config.toml
n_layer = 18
d_model = 192
n_experts = 64
experts_per_token = 3
d_expert = 48
d_shared_expert = 0
activation = "swiglu"
moe_layers = [0, 1, 2, 3, 4, 5, 6, 7, 8, 9, 10, 11, 12, 13, 14, 15, 16, 17]
router_score = "softmax"
normalize_top_k = true
routed_scale = 1.5
balance_loss = 0.00045
balance_bias = true
router_noise = 0.1
init_std_router = 0.0112
lr_router = 0.0032
vocab_size = 13750
norm = "rmsnorm"
norm_eps = 1e-06
tie_embeddings = false
optimizer = "muon_variant"
lr = 0.00207
beta1 = 0.9
grad_clip = 1.0
batch_tokens = 65536
seq_len = 256
train_tokens = 433100000
steps = 6609
dataset = "wikipedia_en"
Below are experts of layer 11 (counted from 0) of a mixture-of-experts language model. Rows are named router (the router's row for the expert), gate (a neuron's input weights, with its number), up (a neuron's input weights, with its number), down (a neuron's output weights, with its number) and show model dimensions 0-191. Each number is 500 + 25 x the weight over its row's rms, rounded and kept within 0 to 999. Numbers have three digits each.
Before each expert's rows: a language model's description of what the expert responds to; "gets" lists some tokens that make up at least twice as much of what it gets as of all text. This comes from a sample of Wikipedia text that the model never trained on. Tokens count by the router's weight.

# expert 5
Description: Table cell separators
gets: " |", " –", " -", ":", " —", " USA"
router:499543508542480529494506529534495479495526505526516539506494492485535483489533504521494560551499507496500534522487493508533522459474496476538511514494537533550479506478480512491513485455529476476524463481554524490522488487512567515477467496474528513483459463466544525477491467534485486505517515495502544489503527478518501504499466509497483473504518496462519517518523493478485483543496476468467491453476500483472504475486525537456518548493498552488536482507476492483455474476481471498529540482507499504509487518500468522519497533474518497517488488479474474472536564475518536515
gate0:557493435479511470507517516507501502508547467470496508543520507502502465461501501513483480509524581489509499491489485524495487477530493540461525503512506464510545487498515505496510517527492478525520499498461469484508474483494506492500453485508492474495541473469513472494484485439490534534508524470530446497514513528542448469483539513499501501523513484498458482510492472504522509489502493494519504513498503524512508478461464511499470501502491529522466449487541498507514526465484492427465475481493545490513513479515477497531512516537424485537475501519461485524514470534489520499
up0:480466523471495518500465481470482487471460508526482486483463519489496488482478456414486506498498480492531502517516499503526524473503524566466481463433501446458493497489477528496504509539510516506450473527495526485520499527478478482504455507489497503488520503524472553509462497571471469519526470508455516494498484514484486522504477488462469499483477493516507521495444522477494495522486496503515501543552509498522482496499508519445539496514479496494517509517528479522504511483512526527478518492487481489456506584505500483489485496525495480543506472504526515540492493508502534508
down0:529488479533502506506502482485495472495509548451493485458502476478494466524511483453468499443508473524491508468490527532489515477540544510483488516452515498517523493530509530499515486499483495493489448523498492522505491503509503503487477506524521488486519538534528470513481577505471483480499526535453479524500489493502520489526576490479491510510485513545512523511480518496488531519497470520516511495512492527504530495493516495466492535497484461472510517545514505552513456483506459528491479549435490542474492540513513504512494501540492441495472499503473553533450505531495468479

# expert 63
Description: Definite article, determiners
gets: " the", " The", "'s", "The", " his", " its"
router:518461494466529541480495510540512485492502477508531467556458528472515507505498512460515507516496477526435512476538495526534504518511504491501487554497544520521503562510485534523500490516495495513521502483542474484516492484507513457480538483514454484508482506525497506508508467479476505578523482461488480505462506508450497516519508544510536519506451500496484443515523464523519491482518484483502507486489449508448467527495489481470473554490513530533487525518493462539511473480509484513517491478467526481485491477470489530531494510479493518529471485506514523541539473501512505526
gate1:491501501509467513497509545533519518502507497481477499515456459481495493517484524569489435526497530496483506504528500537528499513496486549493509500495486472509513509516494460498504465483503495542555493485456445529502492483492519494486479430552478481490536509508501502495524498498517530514489477525494441516485515517490512541526526521519483491523488532505502480528507477505540490513505451486439522483476500477511450509495515501519514490493517509491559514536492500539498481501464480506535519518509511496535500471521512462543558508497510516533550475487482493514490517440440481465
up1:509467516533541524467474464496510539485489497526499498485516439523568509475485493455501542485480484546495495496473494531486421501490475486539484498503498493479488505546482485488482526490500493531488519504520495476525513486505443517496471505453503518449473563548484504537471503467545500546543507489530493523517469488504500515512501495536520512483440468501509512488492529486479484534501500488523467535528502530481528507504510501453469524489484481450514502503519485516492511513526496517546481538503456506484505505472489469535488473526522534459501516479510522470529495480520525495
down1:491484526520511490511509499485505441481522509476498456388489538488477516549485471489459439476521478481526511508486480517451490493482455540509507478496490528518525482494489495510493480483527506483498476501495500535476488516459506493506483479502566475518497489500521515493530517522503500470504447522462513510469519510500503482513499538474465524499517492491525525513461489478479500463507516499496509497513504465527523440491531456501500497520515495530518516489532511491518477419496481506470473508476499499517479490482518461469535513478558508476528514531542478508510492523492462463

# expert 32
Description: Word-initial capitals and stems
gets: " M", " S", " T", " H", " C", " L"
router:523465537494468535520511488479525446515492488513479481473472543475529491470517456502490508505472465474483495500482520486434520500526495536483488490531510492493503523507468490470521468542503519536518489483501526545455511452538477469481515474489534472509507474481499522467495412507556496514513496512468514486482476514517517522491536528506512484482529525474542493483467501522503473502493562489550514503468518491504501486457523508475491469489492470532485483527458472519527504481491531520475522527504497529453530481484509500508460489468473529481491462486527486474480530488466484519
gate0:493528533516534498503487518496440486532506499483471547528521490470502543553525507478461501522514464500480498519478521474484473511501482510453502497524442532557492521496510523493500499481454500454480502498488523530476446565489538476479529482480519508489463493495484513463478531510457540510496486489501493511533496467496480468553535501450514492470485559517505506532497467554484497479505521492513481526519519503498450467508498478485522530519535523477485519536497508475504504508500526520510501506531502457478520475483522526512493451514493519468531499509454483505507536469468517503
up0:498489507497528502480494455523514515476513498520466505528526467463496499542527519540504479499539543484475486487514502529505488456499514494477529490509500482529525545540472493478492495526516480465465533509483509512468491466485458490522476496521487513506471524465462522509512482531526490523528519544484505499474523506496505485500530531517497529416498457440543487466498517499508489511498492487512522447511462502501522516508485481514553528530455541528522483435500512457577527521511479495476505513447517507458480519497520481475498487507465473498497527528504507499539478510489508476
down0:504493529524512487461535500504510462506480444510533531527546491547522550530514485488515492483524443525531493507531503531477510477519500507484520507506503536480511489508463510497461499539487516500509502485473517498489487497490483500524487480514501506517484498575437537540527491570474497492509522543541520483501504494510487517494531513502536514503489470497504479504483510465528506489481488499499480473531480498540456509518508507515537525512454436492487531529490490475533459493513465516476478501511502497538545519473558457513485475526468516509488503500449494503507505442477451511

# expert 52
Description: Auxiliary and copular verbs
gets: " was", " is", " to", " were", " are", " be"
router:544515475479467547520464507550527478512515560512497459523479466516498501486508515454488522472527522495521497500516475517518505528518493531475483512466497525499487467476472526541535498497491478517471488495480517523506523520547565483538477494494493480497520506540486489516486527485450475533471477488510553456455532490486541497500496500483458507518513458516468487504470497512522469517521535504486517507471450504497506457466508512483533512529512489479511481495475454555516513541528507531505479440490480470544507513523525490490505492477534512471459480536535510474483517494502513522
gate0:542545500474515499476473494503535529499471492488475523513524504460440491528464460491493498507494543514484445489520530530504528506453503504459476495482481493509505461489505508506527541526489476510449473503513463538543511456483473483531479509484527478529542512534497535525553485511529511499473486520519538543492499461498481474527531555496474520499497533468536506480475489516510480517476434501504521474503490522478467512508474538521503513512513515493473486497504493498482450437503501515496437504491488518513481505502522516527449531501497479522469483481504487540466511483495488476
up0:558467532486487499497537491495484479504485495505520466508503510528506459526508535489526521518526489462518490476483518512488497502514470477521478508484497513539517506503508566508499451546439518526525493515492489472477507521489490521481501517525520519479525494526463481452507563505507526498507512531485472505464495501495481454504503495525509518469548456504500495508521517462472522472458467521511489548501505495486516533541532525499511502477485555497474533528452498500512427455505526529492489470524521458524469475533479527540488473514510481466520490503494538484507514491527562493
down0:521530469491480491487457552469489445482507534503479565515543518497497521521498481501504509527480496517471500471525489548475475531486525492505521467497514463494491468535559487507476494543507530474468524489467507481561495488498489478508507496498483465477503480530486543515529422482507476500520512512508523508511509480515494531516513526513508524546515517493509511520488485524552489470510506520450489468520505505523534493537446468516494459511519452476484492450487507484522522495464459485478468488470449512502449484514500502494518470493500502517529518499492514546499512534455485496

# expert 19
Description: Pronouns and name openings
gets: " N", " he", " He", " Ch", " It", " She"
router:501462481515491491492506476468482485508492542506496516519487498501500520518497489469522497486526495532526473512522510493527507493523506507509518502481494505464466483486470511455521468489521478489480450510480494536517504470508476480503506486445494542492533469512511540507514491540459471475502497504486471467526507543473524490462501479525579432494515507576493482490525544510519549473513495490515491459499481489513492501529488527527479466525538470450503475484516499483531461500541526513470480507481535490503544453521550519497476428509483505497478507500519482504476471456481499465
gate0:474513459497503509458492502507487480462524526483514417516519492520496519494510475541534520517477484457477509527545524475480484466460482533507470457535503502507487517506464526499510490541462462478504481499509474493480506455491496479523448518472476509507518473552531543558480519536475498504466475476468474513487502510498525514489514507517458482510511531524475520522503554513527510510454486504526489508508536539496507518482538479511532497469510492512507540525489522477478494513486523529537548538469489517511504455505536539536507485542494541480495507486464490507486483469513521531
up0:497492519466572538503495486504479506536471507487473522504506470515524483520517480507503495523446468486490496506526529532528499475505484498528502532504516472476483522501524488508528557479549515451519503472534542494505513526486495530524504491487507521529472493525484539461462510528500543534531511498499526520526482486512490461503505509488481479498507506516471570507461453518489500474508524482541458498524535454491513490449508522518507519511489515480496519520497446498483482505512526535476520497512542508501461479480411478516505450506524484509465547495503468460507481486487473479
down0:506457491471490518482517454500548476511535500492504517524505510548494532473537490487499493506471477507511531520460491505519450508547487496471526498505460499535524508492498552491480504469524559498480502482503516526527505546550465525515483491531486521533484492506457527471514477494547443470503480489511506500491480485459466508494515458564537447509482443522498475498470500524488495451522490494507501484502488487468536491503473519503510513492480511508483478485480523476428473487532514486479516559512496457487469494521501503503498508533520489517486505486477505490484481485495459563

# expert 3
Description: Codes, currency, identifiers
gets: " is", " $", "N", " was", "G", "H"
router:495477505513482506517479526503511483523460529553531485481503510471517505499509504493495517516511542564472489490529495526525448471490458475482489501474506502542525501517522516476512529497512473528494474499494511466441486522499530521539525543511509474470482452525541506455501515482508520451509475515529495549484521557528464455523489483484509511518495504490534520476497471496504500514521534533466522533466450509504493494502457518507476492515470459500477506519449495508516499478480465519501518485512477508530513455506486496506540486495534528491495560471552488493448529529489457487
gate3:472527549485533517519508497520517483468475531533500497505501506518536524492506469459502496473518514524513498509534504512459464538469484508458502534493506496480512544478502504505482510495505486484496465495462527523467503475561488524513514517501513531509486526500529459468486505530495508508518500480491532500518499516513516505523576538513497542539516531484530497506470515481491474490527511505529442467497536531567510525507472502522488511513574440492493500527544499531544506514482510523526485513469542499486482502505434473500504475494519498467459480457509479470519495480476549507
up3:489477467528508496444509509497479532423491482530490472498510489496450456484509494515543485519477459510490509519504493522482547442470479495501520540490523513484498497508501526520490474524553486468482481505526500504483525533511476506516575508520500477466546432537494525505458495487470501489505509514494489486507545502532494462480516538542480526540536482506481527533505493482506519495549494495487503491544478538527490501479489508512496505480461489526510562536530496477514512556478494523491507550451499503498477509500510513502477517500508545501491510490476477490483523462468484490
down3:527525523508547486498483517533518534471512467426439471458523484506480483521522495510440534492467502515465509541510510480481485485502528491559483486504534505497460501492501489503551508520509525507486511517533476522474456532533548490503528486549512497488490516482490467514510515483509476469505514535482544475483496465521522495503495529504472490431507518469454499469480459494483519447505525496487520498485514490522495473463512524520495496493510544547486539519496494496469479517502511488491515487507478480473521513471476481501538501497491529535513515507512451440523453512487470507

# expert 18
Description: Units and single letters
gets: " m", " p", " s", " c", " h", " t"
router:476494516473470450496500488488524507520466520514480507495483503469499524539531528538506491519500490541475445497470480494499496504503536532469487482474481468510513522498506538478507503483477498554486507525509523516470472495533481484491470494524521513534523518537518497499529470474526508502473517526475453521461478492524516513491529477482561460465545473507472445514485510487478495480497515550516526459498508543500553462504458500547522514533488508499545502519502526455541530495534485468488532479483472505560511473503511485500495487525445522500526506510537499516491509442508471519
gate1:486492552512530476512455490481490509487512438535487518502482503477529506477462525510514463460471524498494534506470485509529474539564500524507506532495464473535501482500476474511503459524520510447485502501509453478477488530493507499496504483461498528504476450524492482512453498475496469502475518424472459502566477508506521530509507507532496471478534512517509511500548500558518497464517524508510536493496503517507502482519490436515507522515478524477484470500521504507538536491506478492495473520483514527544521457519496500504542466503481496492511526486483523529470458542501522495
up1:502485518551506495538506501495530531489478512481523500535449505486527482507554472496527472525518477489483494488487481492489510478526522509491488508462494526476538504512515516472482546488449526551505493509539549495475483475514486483472523466493528461528527546503536481505499503531447500544490495509501495467503485522527509509465508512452469479500505455505509493506530483556491464488494495497575485510479512506506514528518526540501543490523490550509482510502508504469506503450472540492535459531497466482485467514483504493510510521486523453477545452470546479499532482519481506470
down1:489488440475531522501508502483509545505469485509505508524511505505481487523546518508479496514492501509417454517502487504490514542447497477489494446489512513468497525507503482495558531522469506509524497481525496483477497520537494520507473513499437511525549541520522478552504474520533520507495527553482504488471555496466518491503538479523495503458513519485483508522460487506438475480545531507518460465479509494472491484491524514484470503480522532493481522491509505425513527490508517494499499479484456523499484479511498526493485550531472489473507531496492547485513528502525485521

# expert 15
Description: List and table markers
gets: "-", "|", "=", " •", " Born:", " by:"
router:502522487513484479492503503563524462531494478564508529494517508496519473490476497497511525472511511496530519522499464494505477504473509502519532532495490477509528530517473494499509522521481497455533525467516563494521509513506512470514551518465522504537472520531515501523511501536536486533549527520518455512490536528523512537490482548522522453493458476490520501477540472454510519488486488464485513498536517522517479482544519471483474510502473518497524490558538493478496495493468468461525461487491534510549486468467506457465465513491527508538465501489494470473508526453500488485
gate1:501464479497506452465538497497526528518537473508465501453520453495485514491494453485490514519467516497514519456478526471493490504524533554509484495487507523504508495485520555516506478488523493466513519520504519470484505525516519503531508483504529504515513499495495521540475546520474510515496502497495476452459487468459495486502481540527508525483443491523511550480514490484514510470506515478545501506485559544531480511537548535528524507511474562442538531499514526473462500499458535467541483497491495483482490530486485491500481496457485521494501507470480564518476502510466476499
up1:520546489495528495467517536512513493457448496484479476526512481502496468509551502503476516500447474485515479523492507498531501475527473482519502517502486487499441469460528524489506431511534497460514457550471533477515519462532443513528473473477482525468501474470484506502458576505515537480485502490498521476462525495514512469475519513498504490489500499494489484518502512522472517501481514474523490521507487438512514527505508472525462480481497520513480505546469496477475481548512535503495504494518494552474478489465520464469553501491521495509495472471480502497512501516523527444
down1:508518509500569495496480462475510500511538472523501534467497531463524482490490465489494511522457461500496528494496524491489509535472511536517503464471521481568496479474529473482483574464501515475445488485510503484495486496507519530499505468550517481527501496472482481512474437497515506487507517521460467458514506495487512517496465490437521492485457480527523498509547502491458484478505500502508535542500511493515499463490481556548507483495519481501486482471520482463474527515452494501471499471487500499535524543490532513498506454506508517506544471476545494508501518522484460522

# expert 58
Description: Table cell separators
gets: " |", " Sh", " New", " In", " /", " As"
router:504511523501524471480480517509506512528469545518511545510532464470517466514489519475457527486551499506568476524496489486467517525465540534543506443475522496526472533523498449474474503465513491502514515522474508493516524462550473461484474499472514484472511537487495524508463500484504468477526519509482539481527480527538498525493482530491473527481486571484508490479521487492462504554495492497517468476537521489507510495511496514491491487547506476525528519489504502504470430494461466476497505483477520501482498532483442492534471510502530491504502493493456496504512526488477534527
gate0:496522496524545476504477488490498534498474509447500486496516508509520476480506509496532501557507471483513503431530551453481503509490502476512452492504477509493504440573454510489469531512534535484534517473507478502519496539532522495510522515481472472479490463463502516535531499496479521509501538510503495505466463505478463491513531545462528487487477494506473478479462501508489527494446438475496497521482499510490490444491530508517494525480488506517510519561508493517491489476463474486523529490517488494491497507507459490482490448541511543478514493465481525484499541505474529468
up0:546504474497505492505476546509538490518511483511524525502418548496484524469475456507498529533486501489500525451484525482482483527496474521545537520500497498492488503548532525474531478497508489513465529478498519494474494521453524473480489494496500492497478492467501497470498506525483537521563475486523469489468520483429502521487476497499498484510520558548473479504513493516492490522488529487532511491494496471491479495491507528528450506484458499488543497497493479499495507468526519488452530506494479514484445500539505457478503491428464461525488481471488509501534498459526529474
down0:498517484495503520512477534542533485533532484517471473484469509498546499496495475482496492487516509490497521509507497528520511511488503490510530481491474497497528540518481486496526476513463464494487468526540485466501476501535499494480533555475525513544463460487468530534548476511513484526498482508496489504478533493466516538526506447499512493487542496486509471512542499437505474543467500497495548493420478457491475495510526461510488484509480505465468486498484496502481525492491545465482482488541505489432491471516485463564505484456455505528505513489519463536490485465517489490

# expert 16
Description: Name-internal syllables
gets: "am", "ar", "or", "om", "l", "r"
router:471489506534508499561468540484487522505530502426485475460498514509511487504498471494492497526488494489452475475493521466504531500497523491540546476515478482498495546527542506483506496491506569497488482508514484529511532489475493524527524493486532493489536498518507502457483481552516515537469523483455525489497526524470534495485498531506458509518534536540516494521524487509503466456494525527515524485475504488498521513529484492449497518523489460511469447494524509483487465512469524461519488514508496519523471490487549476496483503458519558528506444510513541496476475488528480459
gate1:481490471481526512469538485494499439510474492495499488461476511503499498502498504506563531508534551473531534513557489501523497496523465552494509511515494541457491499520478479485493475489476487460479511507463525459522483509484537484522500536515509469482469491504518504543447494483491529530455507516480509518487486520487488518529503479491427489477479486481506517475460498523491488519486504470515536477527486493501529493500479475473538510536557514540459537543485471484516488528474498487526448501509491556532498504512499511531501512488484499532505459505469514467545505445499467496
up1:499542493512507478497540469474525502501508518474489516539507479525487486509498496497471462514465485455479488510473484471531501497459484532514495473499545508503486481517463490488515473493497497518469525469471524517468507485523478503515482505457514484509481462492476523538541521492497468523539519541534515489488484460501498507529490513494510555537444474477542488578540488502479511449487547487488497488457449527475524544521493487496517491501509501494541538553495530519533490518490507541501482466503515510524529483505490557503497466493488548493493528482528501502474533510439467509
down1:476520473538483483506499552539518486466514531487529435529469515520493488510499494478486469474458479498514449485508493513484506433481496544509504459507520527509499503516505528490516495490469485544502515492495501502486511493486475496510546498467555501513487479531497533536515489472490521491483498478522425456476465506484533515517457511448480511529504469489518479497499496519497505534499462503501472515496490481472507525547449487524502472512496483503501504542518491534494480482518495510529463503479525473518520505513449473490460458480495507461508465502504510472549500479450554447

# expert 2
Description: Title word endings
gets: "s", "ers", "es", "'s", "y", "ies"
router:507489512471521514524527530499517470468488505525499435518553475537483445537478517494509506506491476469495458497480528509488504534535465494495470515498490535502471498531526489507519498475476500466534518467546506514473488516499483491483515479519520523468496472474499466492420525506493477521466468532487471451447467489503551484489505512502493501468481499530509505523519470525550505496492507550473454542533490449497496529534481489521527490460513509531504502476500453538462492527501500542467483502498486531465511513481492512502509556506518491498483516507523474478463480494533526492
gate1:524472512495539475560505492491541497515494491524507535504481499506494513478507468497498534562498492508516509501503537495491518509520473498532537476551553511492496507534524472499521498497511518487507487523475496499494511467498512538518475493471497511528526507507487531482526538499544471521472487508551525506511532482493452473509504465487473500549462532509509522487545484468528562537524487536442479518531506501553496490451481524536524498509523524516501479492506501408503494480507513514477533499535493463477472518517447511512534516459502540503522515490505495468513528533503504516
up1:570513524499505497529467465493533497527538537484498491531454490458477473492506449520532497513545494523520503473531486486498509473506517509473535504453488513504495515467489483537519503519578495519536459499441486486471447483482511495534504497538514481467509542524505490477491522491518494501476509478512499534537522493497491521512504521454490505489509470478487486495469486434537512504522566484465477462510505506513540517513529535528505495525532529440518495510501517502522483477521508509514490555514524456483480510515520500495486501473515520515464487520483481462512513506461474489
down1:517523540537469515505521480493513513578501529502487511484494512459501462548513517524480473522498499522571507436547513497465520502491488513509531506480510513499523487448509502525483521512552551489462473475516494471498505497525519469538511524490488492493466549497544489513505526482503497514523501468503519507509506490471512514502512532483497488540535483475482531470484435479507523475510566508506525533511515553500509491547525510456517511502529507504525506513514525512529467478502477510519498518453492477497504503477501484523530517485550527481503492523488509521501542497479427495

# expert 62
Description: Germanic/Slavic surname endings
gets: " with", " to", "n", "ch", "k", "en"
router:497464515482468478485533516539494491511483517523493499545499500530527470510493519471483504471469549503481508456462467515494496502494554478508568495502504533470495502536540491513528532513509486509477521569495479483544476552483522459480539483480502553504497497474527477482501513494478505512457529439500499478477486519482528508501502484459487553507504484481462532525535487473492516484510470534489514477500497453498476520482505501493526484467500496509548543497509521520499526489492519505470525512517523520539507487504525505496533464548562488484516511485512498535559475544514508499
gate0:479509549514478489473539479538564515507501483507520511485466479527511508496506473481493492467475510502531492500458470514528464533524498509496531510515498508522493444521485457547525545490505489519503468502545519532509513494505493519485486527452488513486510475442550501513531499518488441526480496506497489494441501476474510515450505480512477534498529509526481480520495488504467475548487489495449464506463502504509499463507522448494501461489541470547485556537515536488510470496456499498541496503489493533521496485507502509481508443445496481465520512502510487520489506503512527472
up0:504509503497473518502500516498438455491505487518539514515469494507493505476543485473525564478485528540501466476517472551505501495514459487488514530510478504510476495492514501485465488520509516475535513504516483494524451503496526519475530481497503538512504443539494533502460496504546467513523526461502476505496496515498488500527475498506501537479481523521470511479520543507491480459491510504520472524556552494502411517482492465549537516478578479522534508545501490485504474483526535480484505511503539491498523478473495461536509514467520452517510503495480522496536494510513515510
down0:466498439533489546504490515509514463493471517494456509533504494450517508500516475475441499487501509465494546493476536513486509543510521525500522504501483501494464482502480494482503467490488525509495534407526483491507526483461501474489501480520555488545469497471521511481500501478464528537486487572527472542475499488488483488462459521454515529524526489485513491475503538479448525481492541534521474466482471516488547521487502539477503494548491484469505527505490475539475508491486513507496476530458491513476506495482505513496487522525504543492529477492506483508472514516508466500

# expert 39
Description: Conjunctions and separators
gets: ";", " and", " but", ",", ":", "ed,"
router:497470511479470516508536491525455481492507504469495523527523470505517512476489449478531527532522519519507476516522501500508534523577549504497463496499550510495466519498465479552456500530496485492523502485492523509534494489484494509477475490506482481511534529540448457505465485489533512465482503488531546518513491486503538545530465513513471467477470466469512534480490518497496479571500490545503469466529513523517494514490488542491544539464530473508544505510475535503506544490517521496488496508511510485506488483541473555482516479501513483475507492493498497449502486514452507506
gate1:552548520481459488480445449478516494453490477512465524512501511497554495503500440469501454524502497498513459499498506486549531472494491500503482498521463467560481518535499486516492465525476492513502478482513485461519484460493524542509501448466522468517481473493516528500467490481492517530489470457516521493518477487498497500507515503494538504542515553461506515532471487508541458539494499509473500473471511505510461489484499518499508545511510475489512495496514474502466475511488506477483513484558577531534503502488521473486520506475499499511463520510486535470488487457515499529
up1:542467491477499478510480519491499509459549515509528517496548553447494485508517533525471536530484515496479467483501550490499524515489493481520454507505485501477500475516506470509490487469513505537456470482492481536524496506543438494511443495470478514493522484486474485509545548512439473507476489536505503474491481509457480493477486506521473509536513521510521483505522535477486489480524509484498490478484506502515509519458475498470526471520516524524512524521485472489514524488501516529460501519519522489480572502445501453532516499471502496498522511508550530511521574463473498511
down1:480453458541556527489496446503498456508504495505505512465503433518539481480475486447513479460524490485503532509523457439478484485542524488519530497496480513483471544515487518529464497533482507469488498492529506517499525515500462534498521489523512501496490498512490481506502509551558488482480499470480482497538518498542451503504544545508539493473510534517517488513512487454540527536473495479470491491509504500506526453530520504486512476505485480481499499517435531505492492517504503495562476492495498490538517503506551499501509528529493496486477540499486500478455469482511469515

# expert 42
Description: Statistics table labels
gets: "|", " |", " (age", " ", " (aged", " −"
router:483497492436488448508481477523503496503488542510513496519479489527497475497493478538453488489455528478488525520551538470549503495511484452496481518477518482510517471544505509519489462505520459503500539504529500493542504496510481547512480505527499430529496516504462466509495472501487443442523538503496488481480469492504501517513581526484478529464488513507453498450531497486492493498513490515486521467483502543538511503485500469482505538513473501493516520478529508484509531529533467521517498490519522487494536470476514494481507509523529526517479526456551484491475500476485495545
gate0:522503498496459501501502486509460478485485499505522511522490512477463482491523468538434481524524501527542549523530541492505538516490528535540485520490509517505460510526452528492531491496499498551505537500538508481489501491512457519535496480467530519499521508529516537501477517504482492491490472503486479479493488586494490541509565498491511514524542498495476520540564529534458499483509471462493478500490445493436512499476537490470497517529452493518515480477534512515503531541525496489521503506451514508470494499481512502472483490544501517511502504511497473497532471513494499468
up0:477488482503516486448473516539495523524447503452504490498528483526533547466496481503517472509522551556516499465507507474527475506511456490491561510495519511542482462503519520512488501531516498483507502500492535485536539473472495533483535493521526511522504508476487507516482511483504487445513506504506453510497480503502501460459519463493566497480515490490501529549516511500545513552546477464505501495570502517494493485494512527491508466482518525514467504499502486491488504496488487510536525539501517528536519484468513510495488525450493517513505485467538525469473496505465541569
down0:519484517514522462460503500517486523479508517502515529498512472471480553513500547468527490484475502485488510460462469475478498523517509516493491492481516512506514454507550508508508502492536519532550519477495491461498470493540492517477500477514524471489537513493457498458519498544483527530475529514507510459529484472496518518524491527490479533489488515540495477446533480518507508508503499507485457527562520452497465485510484495517512495511467520491522459497427522483533522520517483478517491458475508457510498506549411453512479476475538500489481492504500535532505497508539475492

# expert 59
Description: Pronouns and kin nouns
gets: "o", " it", " him", " her", " them", "ie"
router:470507541521515501474497494554518483512530482493496503495475492505498510563496466464472457503535456491510520526551479529544513512514490500465485538514497476502511494517557473510486516495504519479501508499498518493537509533450514502522512503468516513507511511460441531573499468540543500526504472490526507480521492509460526527520497515516508488510504464492496472479438499486507490461502488531501528482447471501480476503487510450517464487535510550466533476493489466486530499509496490476494501487535475497475496506533538536480543526555458533481523527487513493464487490499486518502
gate0:494454516510525505537516508502456483523489504484525479507505515552518485529482506531474505501540509500490516533478537529518523508475483496467465442522505481452492531493494496552466515455459527468518513498496518521521435519509483474480487490519552503512484495531510493486523509503467529506453512532483504510532485501512521542490488492514500501489505512528438488512484512544478529495463467495458528542494464552520529540476525461492484451525494486511476482517512479531497558482490509488473511520487494486473549455515530517554532508509447480495476514500511516505487491516468484506
up0:507506546531535508483488516491476464490465494502476463486518488508482513526501503504442538496489504441462502489484512438457509477507472511518469476503470530485486492508474498551497488485481482512445503486469510480449496498521555539524495460481485500461469485489483463514494467485475492486524492476520476528515493508472493457477515457453494543498530487478542475485528468525469541493441466495488560540496519479488491498502499490520525515539510523489484536513513525494483538495490512513489460496480506515529505497522516464515496479491488510510539533499534454521446524495525510523
down0:476526473512511516529505510537516475456532480456530496526483496435530530486524499465471484524467501479484501508513499502479471512501474499485541499513536483544557512513481504524542534546483470480550505458546482476490546530504473496471499504524507545465519504522493522493510480503494508496512549515519484564529515482509442490549526467511472510522510491486498484504468486503496489422513543527532516484525481460485523514470517482501526537524512509500532523517541498502504496479509500496525498503522491481498483484480492441486511512532515514477486448466542510509488490505503501462

# expert 43
Description: Vowel endings of names
gets: "i", "a", ")", "u", "er", "z"
router:502484488516484490517439520491498488515491516472480505506465509517515539560518512523484513522507497453548499500501489499507501499522512460460563482510481502522535492509508467515466545519514501531475501501455533490516493514490517497500513495470512534470453504473507491534487494515502493536485481467493465461497453464486509473504463528528489491556476454510482460529475483505504469504474497509527504488495470471486479470500504545502501513495431495473484508547466421505471518474534525488459459540483484516521501491507502508533558492519442475476501496492515510472492479505474523480
gate1:475530588514518502507482490509485479467482484517457495472480508518496508526524514497512522503470505519481433510488517523489488494501511493510519455473526522529518479479499497476502475507529505513540469534518539500519462450536502500499458497522452440471489488486498514477523493495469492524547525521514488480517502443491500525502518456531537526498421533482488506474465492481515485492513510498473501478517510486523504485486534544516523467500458490528468471488490491508479496516474511508518536542494474528479515482528455520558504480520487487499553528518510466470518473529505523521
up1:540498514503544490492494516504540497473486537484462489539508489475506524491518458461510482483504523498515531535532485497500501469542474523490521477532497542494529497463464459503455532516491438502530510496482499518510490511510480491520542484574504477515488451509526480441531500499569482520500493509483525503534550513509482523510494488479480540498516482479471497493504481489509530489515501497524490520473531509482531525501473483507445477500452506479520478550504498463503516471508518504538492505503493510443509487519464489496582507512506483513508495515574512483493517533475487508
down1:518513520484510483495477483509565494491533542512486522498484488479480550521499456491507497518502483492498547496512485514499456456506462502478524512529477510521527475477468475492431508514484486467522515505473477547511497485505514456518530520558535493484499519492462476532484506497529504484475522467513490516484513489522545497491516525486489492481516469459546511512510495476491498480519462521515502565435511506506506508486506494501449487455512501498491499527439468523486508517508461533503479468474490511479481503527527457489517467496490491527522526507527502495450519488494599491